config.toml
num_hidden_layers = 20
hidden_size = 192
n_experts = 48
experts_per_token = 4
d_expert = 32
d_shared_expert = 64
hidden_act = "geglu"
moe_layers = [0, 1, 2, 3, 4, 5, 6, 7, 8, 9, 10, 11, 12, 13, 14, 15, 16, 17, 18, 19]
router_score = "sigmoid"
normalize_top_k = true
routed_scale = 1.0
balance_loss = 0.00023
balance_bias = true
router_cosine_scale = 20.0
init_std_router = 0.0201
lr_router = 0.000594
num_attention_heads = 6
num_key_value_heads = 6
head_dim = 32
vocab_size = 16384
norm = "rmsnorm"
norm_place = "pre"
norm_eps = 1e-05
positions = "rope"
rope_theta = 4350.0
rope_fraction = 1.0
qk_norm = false
attn_scale = 0.177
tie_word_embeddings = true
parallel_block = false
init = "trunc"
init_std_qkv = 0.0361
init_std_o = 0.0361
init_std_up = 0.0361
init_std_down = 0.0
optimizer = "adamw"
learning_rate = 0.00218
beta1 = 0.9
beta2 = 0.95
weight_decay = 0.16
lr_head = 0.00734
max_grad_norm = 0.5
warmup_steps = 291
schedule = "wsd"
decay_fraction = 1.0
decay_shape = "linear"
final_lr_fraction = 0.02
batch_tokens = 65536
max_seq_len = 512
doc_mask = false
train_tokens = 280800000
max_steps = 4285
dataset = "wikipedia_en"
Below are experts of layer 11 (counted from 0) of a mixture-of-experts language model. Rows are named gate (a neuron's input weights, with its number), up (a neuron's input weights, with its number), down (a neuron's output weights, with its number) and show model dimensions 0-191. Each number is 128 + 24 x the weight over its row's rms, rounded and kept within 0 to 255.
Before each expert's rows: "gets" lists some tokens that make up at least twice as much of what it gets as of all text; "comes before" lists some tokens at least twice as common just after its tokens as in all text. This comes from a sample of Wikipedia text that the model never trained on. Tokens count by the router's weight.

# expert 4
gets: "7", "8", "6", " as", "3", "9"
comes before: ",", "\n", ":", "–", ".\n\n", " ("
gate0 [ 97 141  85 125 123 118 144 113 129  92 142 110 106 167 121 152 149 123 121 158  86 112 112 137 138 123 155 135 133 100 162 113 109 137  58  86 125 126 120 134 143 202 138  91  92  99 108 111 114 143 121 133 135 141 158 137  94 145  99 153 142 122 193 121 141 115 123  95 137 123 116 137 117 117 144 139 109 128 136 129 148 122 142 119  90 110 122  92 122 124 155 107 144  95  98 158 150 143 116  79 151 176 112  77 192 133 145  95 126 121 136 147 121 105 109  86 104  97 118 128 116 148 151 150  90 149 168 134  92 150 125 138 116 125 106 129 119 151 134  89 135 117 100 112  86 117 146 131 107 128 116 119 124 157 166  97 122 124 131 141  93 162  87 148 136  82 107 149 106 100 109 145 145  94 113 108 136  85 151  80 139 127 121 177 171 138 129 121 105 148 137 132]
up0 [136  85 145 128 151 153  91 155 133 192  89 135 143 112 142 171 108 143  91 117 164 112 141 159 107 124 105 101 129 146  95 110 153 119 189 141 121 107 126 133 110  95 139  97 134 169  95 160 155  72 156  98 126 132 116 122 154 124 163  95 109 110  66 140 120 166 148 164 155 116 151 144 147 105 141 111 148 116 138 121  92 116 118 124 159 138 122 122 118 123 104 139  87 149 166 114 102 111 121 135 101 126 137 144 103 145 113 186 133  82 132 110 118 130 157 171 110 114 117 153 145  98 111 115 153 102 111  95 148 137 113 105 130 155 160 159 139 113 123 146 121 147 154 125 179 116 120 105 140 132 149 142 153 142  74 127 158 134 146 130 175 122 172 107 121 146 170 111 152 155 141 107  76 167 142 120 117 160 116 138 111 121 131  98 123 110 125 132 103 135 113 140]
down0 [176 156 116 102 160 139 160 136 148 119 118 148 137 155 131 144 133  94 136  83  57 104 109 123 108  81 118 144 172 131 137 154 124 129 179  85 139 135 106 157  97 168 122  94 127 147 137 166 133 116  88 104 147 158 179  74 144 166 155 144 139 131  92 112 152 159 136 106 163 140 145  97 142  88 104 122 170  88 113 130 157 130 114 158 131 132 176 144 195 145 156 116 123 106 106 156 136 156 114 117 123  97 176 136 132 155 100 140 115  95 152 149 124 110 127 112 129 119 115 145 105 131 124 121 145 102 126 148 141 147 108 137 120  78 103 136 173 138 108 115 118 115 141 118 122 131 135 164 137 152 127 154  93 145 105  86 111 127 133 136 102 119 143 141 131 136 120 166 131 117 140 155 134 143  85 148 147 127 107 121 149 134 155 120 148 150 139  88  85 104 144 134]

# expert 30
gets: "-", " |", "|", " In", "In", " from"
comes before: " ", " \"", " Born", " •", " be", " office"
gate0 [164 149 124 129 191 109 144 105 141 185 136 160 117 117 144 116 152 123 158 126 124 129 126 101 103 121 144 117 129 124 132 139 174  95  87 124 188 115 123 113 144 179  91 156  94 136 162 139 133 151 143 113 135 129 134 151 154 141 100 144 156 125 139 155 143 127 155 142 144 134 109 129 148 122 148 141 132 124 104 101 111 139 131  90 147 136 155 158 126  75 147 155 124 110 108  96 131  85 115 101  69 118 146 164 109 104 105 142 129 103 111 109 117 129 119 149 144 114 109  87 131  96 119  85 114 118 192 131 136 154 163 157 135 136 145 101  99 147 126 123 164 167 144 107 134 162 143 145 142 158 152 112 149 138 175 137 126 124 120 183  95 161 133 120 155 172  91 117 144 138 151 185 123 157 130 142 111 171 121  78 134 155 141 168 147 124 121 121 141 118 109 148]
up0 [109  89 131 100 111 132 100 117 148 167 136  89 100 121 156 124 147 140 124  89  84 105 107 138 113 158 174 126 106 131 122 128 172 142 118  80 147 117  98  99 148 135 116 141 111 145 132 156 115 143 142 127 135 145 162 124 147 149  82 167 158 105 145 113 148 142 134 133 120 106 163 114 168 156 140 140 147 125 115 105 133 128 155 134 178 165 156 116 121 123 158 108 137 167  92 142 138  78 137 123  98 125 121 132 131 117  67 131 131 128 108 144  81 119 138 167 112  98 126  97 130 118 104 111  76 129 168 126 125 193 128 120 145 113 112 143 125 136 106 141 188 127 125 112 157 106 118 128 142 146 139 128 140 148 126 141  85 130 143 154  91 172 149 122 155 141 101 163 194 101 136 188 146 124 148  98 147 154 122  93 130 107 146 127 133 120 160 129 110 106 117 172]
down0 [158 138 132 169 120 119 134 170 161 140 107 105 100 137 149  99 130 126 123 106 171 150 155 167 136 146 133 155 115 148  74 121 137  80  92 133 125 101 142 129 139 139 100 157 160 160  88  74 133 122 136 157 149 115 124 124 129 129 137 163 135 127 125  91 139 122 129 163 114 180 133 143 176 121 106 146 119 151 121 105 166 127 132  85 122 158 147 136 114 165 112 118 112 150 131 114 157 129  95  87 118 113 136 100 115  58 108 153 132  94 121 105 117 132 119 139 167 116 105 145 120 144  99 150 124 114 121 176 134 165 136 174  93 116 109 140 141 143 138 127 127  92 172 124  95 137 142 122 143 123 105 137  77 166 125 179 115 136 117 117 134  94 138 121 160 132 114 138  78 133 132  72 122 134  97  87  94 114 156 125 143 164 120 154  92  99 124 112 134 102  94 125]

# expert 22
gets: "9", "0", "2", "8", "1", "=="
comes before: "0", "1", "2", "9", "8", "5"
gate0 [167 172  84  87  89 100 152  84 165 127 129 114  88 152 129 121 107 139  94 149 133 159 138 163  95 135 130 118 122 165 120 179 117  80  91 118 135 137 138  98 119 161 142  99 132 144 144 115 122 129 136 110 143 139 118 145 141 117 177 149 100 157 126  96 131 100 136 134 128 122 122 135 117 136 108 134 121 105 144  95 129 143 104 125 152 107  83 175 137 135 136 121 129 164 136 136 147 147 117 128 112 117  63 141 139 129 123  72 164 140 122 119 115 118 131 133 110  84 121  69 135 127 177 170 133 162 104 109 119 118 188 125 115 180 155 147 161 132 148 106 107 155  97 165 129 116 120 143  95 130 124 129 140 167 111 115 122 159  63 105  95 110 130 134 127 141 123 120 121  75 133 134 127 134 122 134 130 114  93 159 106 109 137 160 126 134  98 119 162 157 102 153]
up0 [139  73 144 121 134 156  96 172 129 135  94 151 152 143 106 121 167 118 130 116 111 122 115  97 157 171 154 164 114 108 150  86 135 183 156 133  98 122 158 121 131  85 133 134  84 137 133 148 100 106 142 165 145 141 160 129  92 155  66 128 148 114 120 133 115 152 144 117 129 123 163 137 143 102 109 107 132 124 106 186 111 163 152 120 126 140 156  94 150 117 151 109  87  95 132 117 132 116 120 120 139 125 161 133 105 105 146 120  95 124 152 118 110 111 108 120 182 140 156 161 113 128  84  83 115 112 113 136 132 128 102 152 127 109 105  93 101 164 123 167 142  99 148  70 143 160 149 104 155 120 121 129 125 100 135 122  97 101 196 156 156 144 100 120 118 125 143 115 142 163 102 114 161 134 124 133 101 105 148 110 167 142 117  97 141 133 111 128 115 107 170 129]
down0 [101 131 109 113 141 125 175 154 137 137 148 180 143 160 132 163 126 101 135 144 105 139 114 123 143 125 106 138 137 150 173 140  85 121 163 120 165 124  93 104 134 132  91 124  66 110 138 110 102 117 126 171 155 120 165 120 139 125 113 180  96 103 153 127  86 176 184 137 127 159 165 139 131 155 123 136 108 114 161 130  88 129 142 116 135 117  67 134 141 107 136 100 106 116 134 141  95 100 117 173 147 125 131 120 124 133 135 133 145  96 153 134 168 135 156 121 138 113 100 154 114 111 103 160 140 145 100 115 151 116 134 117 140 139 128 126  97 117 131  88 177 161 103  76 107 105 140 198  94 119 124 136 106 125 172 107 114 147 147 129 154 128 120 117 127 141 151  93 146 146 139 132 144 128 183 116 108 111 124 144 132 163 134  99 155 183 112 108  93 137 140 116]

# expert 16
gets: ".\n\n", "\n\n", ":", "–", ")", " he"
comes before: "==", "1", "-", "The", "===", "In"
gate0 [120 138 140 142 116 142 134 139 161  97 100 115 131 144 133 167 156 113 135 138 114 149 169 135 153 157 132 129 124 185  79 141 114 130 133 116  94 143 109 135 114 110 168 105  95 122 147 193 135 111  91 147 132 143 122 163 166 129 150 108 120  90 123 144  91 104 116  91 137 126 107  99 146 108 105 124  97  95 167 122 106  60 114 120 185 157 125 170 161 145  99 155 138 109 167  77 140 130 137 127 166 134 162  86 141 114  95 116 131  88 110 127 157 150 103 139 128 117  95 119 114 109 119 127 166 113 112 123 109 155 133 144 129 101  88 150 136 100 119 120 132 120 134 141  98  91 144 153 140 135 117 122  63  66 146  94 115 132 141 122 129 114 136  92 138 118 121 125 138 116 163  93 135 116 128 127 198 116 149  94 110 149 126 107 137 135 132 111  97 112 131 130]
up0 [118  82 150 130 165 140 145 184 126 121 124 149 162 173 166 172 119 101 124 140 121 114  79  99 131 105 135 134 131 127 134 102 134  82 103 164 138 124 134  57 152 111  85 120 130 139 116 135 158 119 128  97 136 109  81 120 109 126 171 101 142 143 103 125 129 147 123 148 103 135 144 165 124 155 122 173 115 150 149 131 121 155 118 137 126 113 122  93  86 120 105 145 137 135 107 149 132 133 125  96 125 112 126 111  61 140 161 149 136 131 173 135 123 133 181  62  98 111 160 126 142 129 133 100 100 149 125 128 167 103 121 135 148 129 187 107 137 137  86 129 101 100 133 127 159 108 143 141 126 140 109 178 175 124 127 139 116 136 139 138 140 145 118  99 135 162 110 187 128 136 140 144 137 155 111 103  86 137 124 124 151 113 134 166 122  81 136 129 142 141 105  90]
down0 [106 142 123 149 164 116 127 119 139 143 126 136  98 150 130 123 162 117 156 128 170 152 115 104  92 128 104 143 114  98  99 148 126 127 102 108 138 109 131 166 150 106 137 108 125 109 149 141 116 132 128 100  77 147 126  80 171 102  70 142 125 126 147 105 134 149 123  99 124 111 104  89 137 168 154 138  94 127 135 114 119  87 157  96  64 111 126 103 131 127 130 142 107 176 110 152 163 128 107 126 157 130 141 113  84 127  80 121 145 117 101 138 108 110 147 111 158 109 168 139 107 104 149 186 105 120 107 164 123 108 119  96 109 141  90 138 147 202 176 105 111 148 122 131 176 133 108  99 167 140 151 113  83 141 120 133 147 124  92 135 142 128 134 145 160 118  92 137 137 126 101 156 143 125 166 151 138 111 103 144  95 113 150  92  97 150 128 147 136 143 169 130]

# expert 25
gets: " |", "0", "2", ".", "%", "4"
comes before: " ", "0", "5", "3", "4", "6"
gate0 [113  87 164 126 129 131 122 122 135 100 159 107 142 113 152 136 125  98 122 112 119 163 161  88 128 138 146 111 129  91 109 139 117 106 124 102 162 147 103 118  98 129 158 182 146 128 137 154 140 126 149 161 123 134 122  96 122  96 114 125  91 122 109 122  82 168 164 155 167 114 104 113 125 116 154 102 115 142  99 152 108 137 122 154 100 142 110 119 123 108 144 123 116 119  95 154  98 105 129 112 108 129 152 125 112 115 144 129 187 132  97 115 122  99 122 144 163 159 143  80 141 173 169 122 141 148 130 136 110 173 143 130 139 101 139 178 140 130 148  80 113 109 146 188 125 112 124 144 105 130 143 120 113 127 177 173 105 118 124  89 127  71 127 103 131 107 115  87 131 120  89 154 126 117 172 148 120 147 137 141  77 114 116 133 120 160  73 139  94 112 143 190]
up0 [133 164  87 136 122 121 134 170 138 171 140 139 116 133  95 121 127 128 120 114 100 117 130 161 102 135  97 118  95 151 163 101 135 141 128 150  88  95 170 161 168 142 116 105 131 125 147 116 122 122 149 118 147 141 130 142 141 160 135  97 143 138  99 112 122 125 111 107  78 118 178 124 115 148 129 154 170 138 140 131 137 109 133 125 147 116 152 131 131 144 101 130 120 109 174 107 134 103 129 135 149 127 108 116 178 120 126 128  62 157 137 179 129 148 150 145 107  96 137 175 138  52  99 130 117  82 127 124 161 109 132 114 149 159 104  78 125 169 106 152 147 119  81  87 104 117 148 115 149 112 125 154 163 129 125  88 137 139 112 156 130 136 112 141 115 105 150 169 136 140 137 124 100 141 100 124 144 119 149 101 175 141 140  89 178 141 185 112 155 162 113 107]
down0 [133 162 122 152 132 198 139 139 144 115 156 117 117 151 122 157 128 160 177 151 160 134 170  97 110 101 158 129 116 151 155 126 127 155 160 111 173 108 135 143 100 123 138 129 102 127  75 133 119 164 129 107 176 145 118  86 144 129 166 146 137 166 122 105 132 105 105 151 105 170 101 121 120  99 111 152 107 132 109 107 131 140 100 112  73 145 105 157 139 150 135 104 178 129  91  88  95 129 137 144  90 127 105 132 125 126 141 139 140 128 135 109 140 153 104 110 159 138 102  77 112 102  84 149 138 116 168 128 133 126 133 127 150 125  71 129 136 150 145 100  97 118 124 131  54 153 132 133 148 115 135  81 122 130 101 136 123 130 146 144 107 102 132  99 155 140 124 153 126 120 166 147 113 111 109 178 134 116 164 167 134 135 134 121 181 124 106 100 108 148 139 155]

# expert 10
gets: " in", " on", "9", " September", " May", " August"
comes before: " ", " the", " his", " May", " March", " December"
gate0 [119 118 129 146 105 192 117 151  89 121 136 163 137 139 139 112 139 179 173 102 138 105 126 135  97 135 139 115 106 166 139 106 106 136 166 147 149 163 116  96 135 105 171 102 101 131  91 125 144 110 175  93 110 142 115 120  81 116  91 151 113 127 121 185 133 116  95 125 100 115 134 150 154 132 152 120 181 114 127 134  96 174 139 103 106 125 145 151 113 129 145 120 115 146 181 132 150 115 157 113 127 130 132 170 167 138 125 102 145 147 107 127 164 109 139  93 131 111 119 144 154 124  85 137 103 126 162 119 134 119  86 126 159 107 124  88 104 149  99 117 131 151 130  95 104 139 117 114 143 128 109 116 146 117 144 141 152 134 155 146 111 153  84 174  84 138 148 125  81 163 119 121 141 128 101 134 108 131  65 145 130 130 105 106 130 138 134 189  90 116  95 111]
up0 [132  96 109 125 126 158 115 131 102  88 102 129 142 140 119 107 140 130 137 149 115 194 108 125 124 185 156 113 139 193  82  96 117 125 137 123  98 137 154 135 102 147 145 116 145 140 112 109 130 122 102 113 132 101 119  99  75 101  89 143 126 123 120 174 156 140 123 110 119 141  92 110 121 153 153  83 132 157 126 157 127 193 122  94 115 141 146 104 139 108 162 121 127 134 111 148 124 121 110 110 168 118 153 139 139 166 120  95 130 150 104 156 150 119 109 108 142 155  95 144 124 133 140 109 100 144 143 137 106 137 151 184 150 154 124 108  83 120  77 152 114 151 137 119 144 113 122 163 176 137  98 135 107 112 124  98 141 147  86 153  88 146  84 125 137 140 169  89 129 150  75 102 131  83 131 127 125 120 114 133 116  95 138  83 140 135  84 136  95 130 118 133]
down0 [158 122 128  85 154  92 149 119 206  97 122  96 129 128 125 132 117 129 119 101 120 117 141  92 122 104 113 133 156  94 101  93 153 107 132 143 123 100 134 135 129 119 137 108 128 119 131 157 146 132 111 139 158 112 147 129 153 145 134  66  81 146 116 120 121  89 150 109  96 143  99 153 140  73  83 145  87  65  99 118 132 141 112  94 113 113 127 129 108 100 136 109 109 144 136 117 125 137  65 105 152 131  72 100 146 137 169 147 165 109 142 110 142 151 139 119 142 117  99 167 108 147 138 124 114 105 123 100 128 146 163  87 118 153 108 125 156 125 144 159 139 162  83 152 131 124 166 107 139 118 123 132 145 125 141 153 123  87 150  71 139 133 139 150 168  94 120 150 125 103 123 144 144 126 110 121  86 112  94 114 125  83 145  85 134 121 143 140 134 167 139 151]

# expert 11
gets: " |", " of", ";", ":", " —;", "im"
comes before: " ", " the", " —", " —;", " −", " +"
gate0 [120  86 101 131 128 126 142 182 109 140  76 140  83 141 120 112 141 126  93 151 130 159  92 145 129 150 106 181 107 152 112 153 118 136 125 180 163 135 125 130 124 135 143  85 152 122 105 109 114  84  93 118 116 156 143 109 116 108 125 148 115  95 125 158 114 110 148  54 115 142 147 124 111 131 101 117  99 138 143 126 153 124 111 115 167 136 134 103 127 104 168  96 141 125 124 123 125 161  78 134 136 123 145 162 132  98 130 109 131 146 120 147  95 136 117 162 133 137 125 134 149 104 146 120  65 149 157 133 112 159 125 143 154 143 133 128 118 119 152 109 181 140 127 134 123 140 119  91 144 137 122 164 171 167 167 106 133 102 122 124 141 151 101 128 157 109  65 171 165  95 113 156 136 139 121 104 120 115 124  77 156 100 118 164 156 140 113 137 186 109  96 129]
up0 [151 163 114 146 127 128 126 120 176 141 173 136 156  84 121 117 121 138 146  85 142 112 139 125  79 144 157  65 125 115 127 109 115 117 109 113  98 131 133 156 162 145 106 165 153 124 156 142 171 192 122 129 178 131 141 125 157 153 112 131 132 167 140 131 133 144 121 197 143 127 147 121 125 120 148 122 153 121 134 145 121 147 106 131 105  78 138 177 147 138 101 132 115 128  84 118 179 102 134 130 116 134 113  98 130 153 149 123 122 147 141 145 128 140 129 111 114 144 131  82 139 165 150 143 133  79 106 119 117 122 134 129 106 103 110 126 130 168 114 155 102 144 150 148 130 114 142 138 120 117 159 113 106 122 105 156 106 142 147 157 119 131 123 131 123 196 174  94 120 155 138  54 147 136 143 130  89 157 108 151 117 129 167  80  93 172 123 130 133 134 158 153]
down0 [139 128 113  90 127 196 120 184 134 137 118 134  89 146 147 146 165 120 137 131 129 108 115 159 126 123 144 104 154 159 125 121  93 113 160 107 109 106 125 163 138 146 139 105 167 105 109 129 141 117 121 129 155 156  90 107  57 174 139  88 114 102 108 131  60 133 136 140 105 140  95 139  84 115 130 150 152 161 115 121  73  95 145 101 120 103 142 146 104 130 128 108 181 155 124 146 101 153 119  97 133 145 106 121  87  96  95 115 124 138 113 121 137  84  81  98 130 143 133 108 130 148  84 119 131 118 116 135 137 115 111 140 117 143 153 105 153 125 154 125 128 134 140 140 123 118 121 108 135 145 115 115 145 109 120 136 116 117 155 143  91 170 114 135 151 108 101 134  93 151  81 120 148 172 141 117  96 133 151 120 173 144 124 151 140 136 140 117  93 151  57 158]

# expert 28
gets: " |", " to", "'s", ":", " an", " his"
comes before: " ", " be", " —", " have", " A", " first"
gate0 [ 94 162 136 124 198 168 117 136  97 140 154 148 105 133 128  79 159 108 139 119 125  79 101 140 148 108 174 130 125 140  90 110 132 128 107 106 142 164 119 124 116 134 147 187 101  92 125 131 120 132 140 176 110 130 138  77 116 128  99 122 112 117 104 155 155 151 139 121 126 106 153 102 173 147 189 112 140 130 111 125 103 121 130 132 161 145  93 161 124 105 158  46 121 117 119 158 141 155 147 122 144 152  89 121 143 141 140  91 112 130  75 137 152 190 147  98 103 125 154 137 139 127 111 141 166  89 139 116 137 157 150 102 116 122 125 177 136 131 158 125 123 173 132 123 139 154 140 121 143 119 106 146 103 119 137 150 127 166 109 145 151 115 131 142 143 145 116 139 134 155 101  78 125  88 140 116 119 105 131 164 114 143  95  99 126 143 135 140 125 111 139 118]
up0 [111 112 122 127 129 125 124 114 116 158 119 134 138 137 174 106 150 138 160  92 105  80 131 108 126 101 112 102 139 119 128  55 149 120 128 106 189 128 121  89  98 113 121  94 102  96 135 123 109 112 143 123 161  86 130 122 165 103 103 160 119  92 137 167 104 133 137  88 136 128 177  54 134 157 132 144 118 134 152 135  98  97 120 141 104 112  94 143 119 148 103 187 137  92 139 128 100 138 139 136 138 106 125 123 114 174 136 117 155 166 130 139 119 127 110 110 176  99 101 125 157 109 105 140 112 129 155 145 153 139 132 148 131 123  95 134 136  89 120 131 147 141 175 135 127 113 152 125 145 120 120 102 157 162  76 105 140 108 112 109 109 111 104  97 144 119 158 121 114 119 153 164 170 138 175 139 135 141  94 138 137 141 116 149 173 155 156 103 162  87 117 149]
down0 [128  99 136 133 110 102 153 116 136 146 128 129 145 145 107 179  89 112 139 196 144 149 103 107 138 109 128 115 119 103 199 160 121  91 107 105 111 133 147 124 128 150 109 124 144 112  98 121 151 123 126 173 139 175 153 131 114 104 140 120 127 181 144 131 132 146 169  80  98 121  98 132 101 106 127 131  94 140 115 161 106 129 107  65 104 173 152 125  96  80 161  81 127 104 122  90  95 117 114 107 112 177 148 105 101 144 125 136 132 119 122 128 127 133 118  94 119 165 139 150 116 152 115  86 144 106 102 143 117 153 113 113 147 169 142 131 143 144 133 129 147  83 141 126 105 140  92 150 160 111  64 101  88 141 135 112  91 124 107 125 136 150 147 150  87 129 136 120 110 151 127 131 116 130 107 134 149  76 116 118 156  97 123  95 106 116 108 145 135 139 113 103]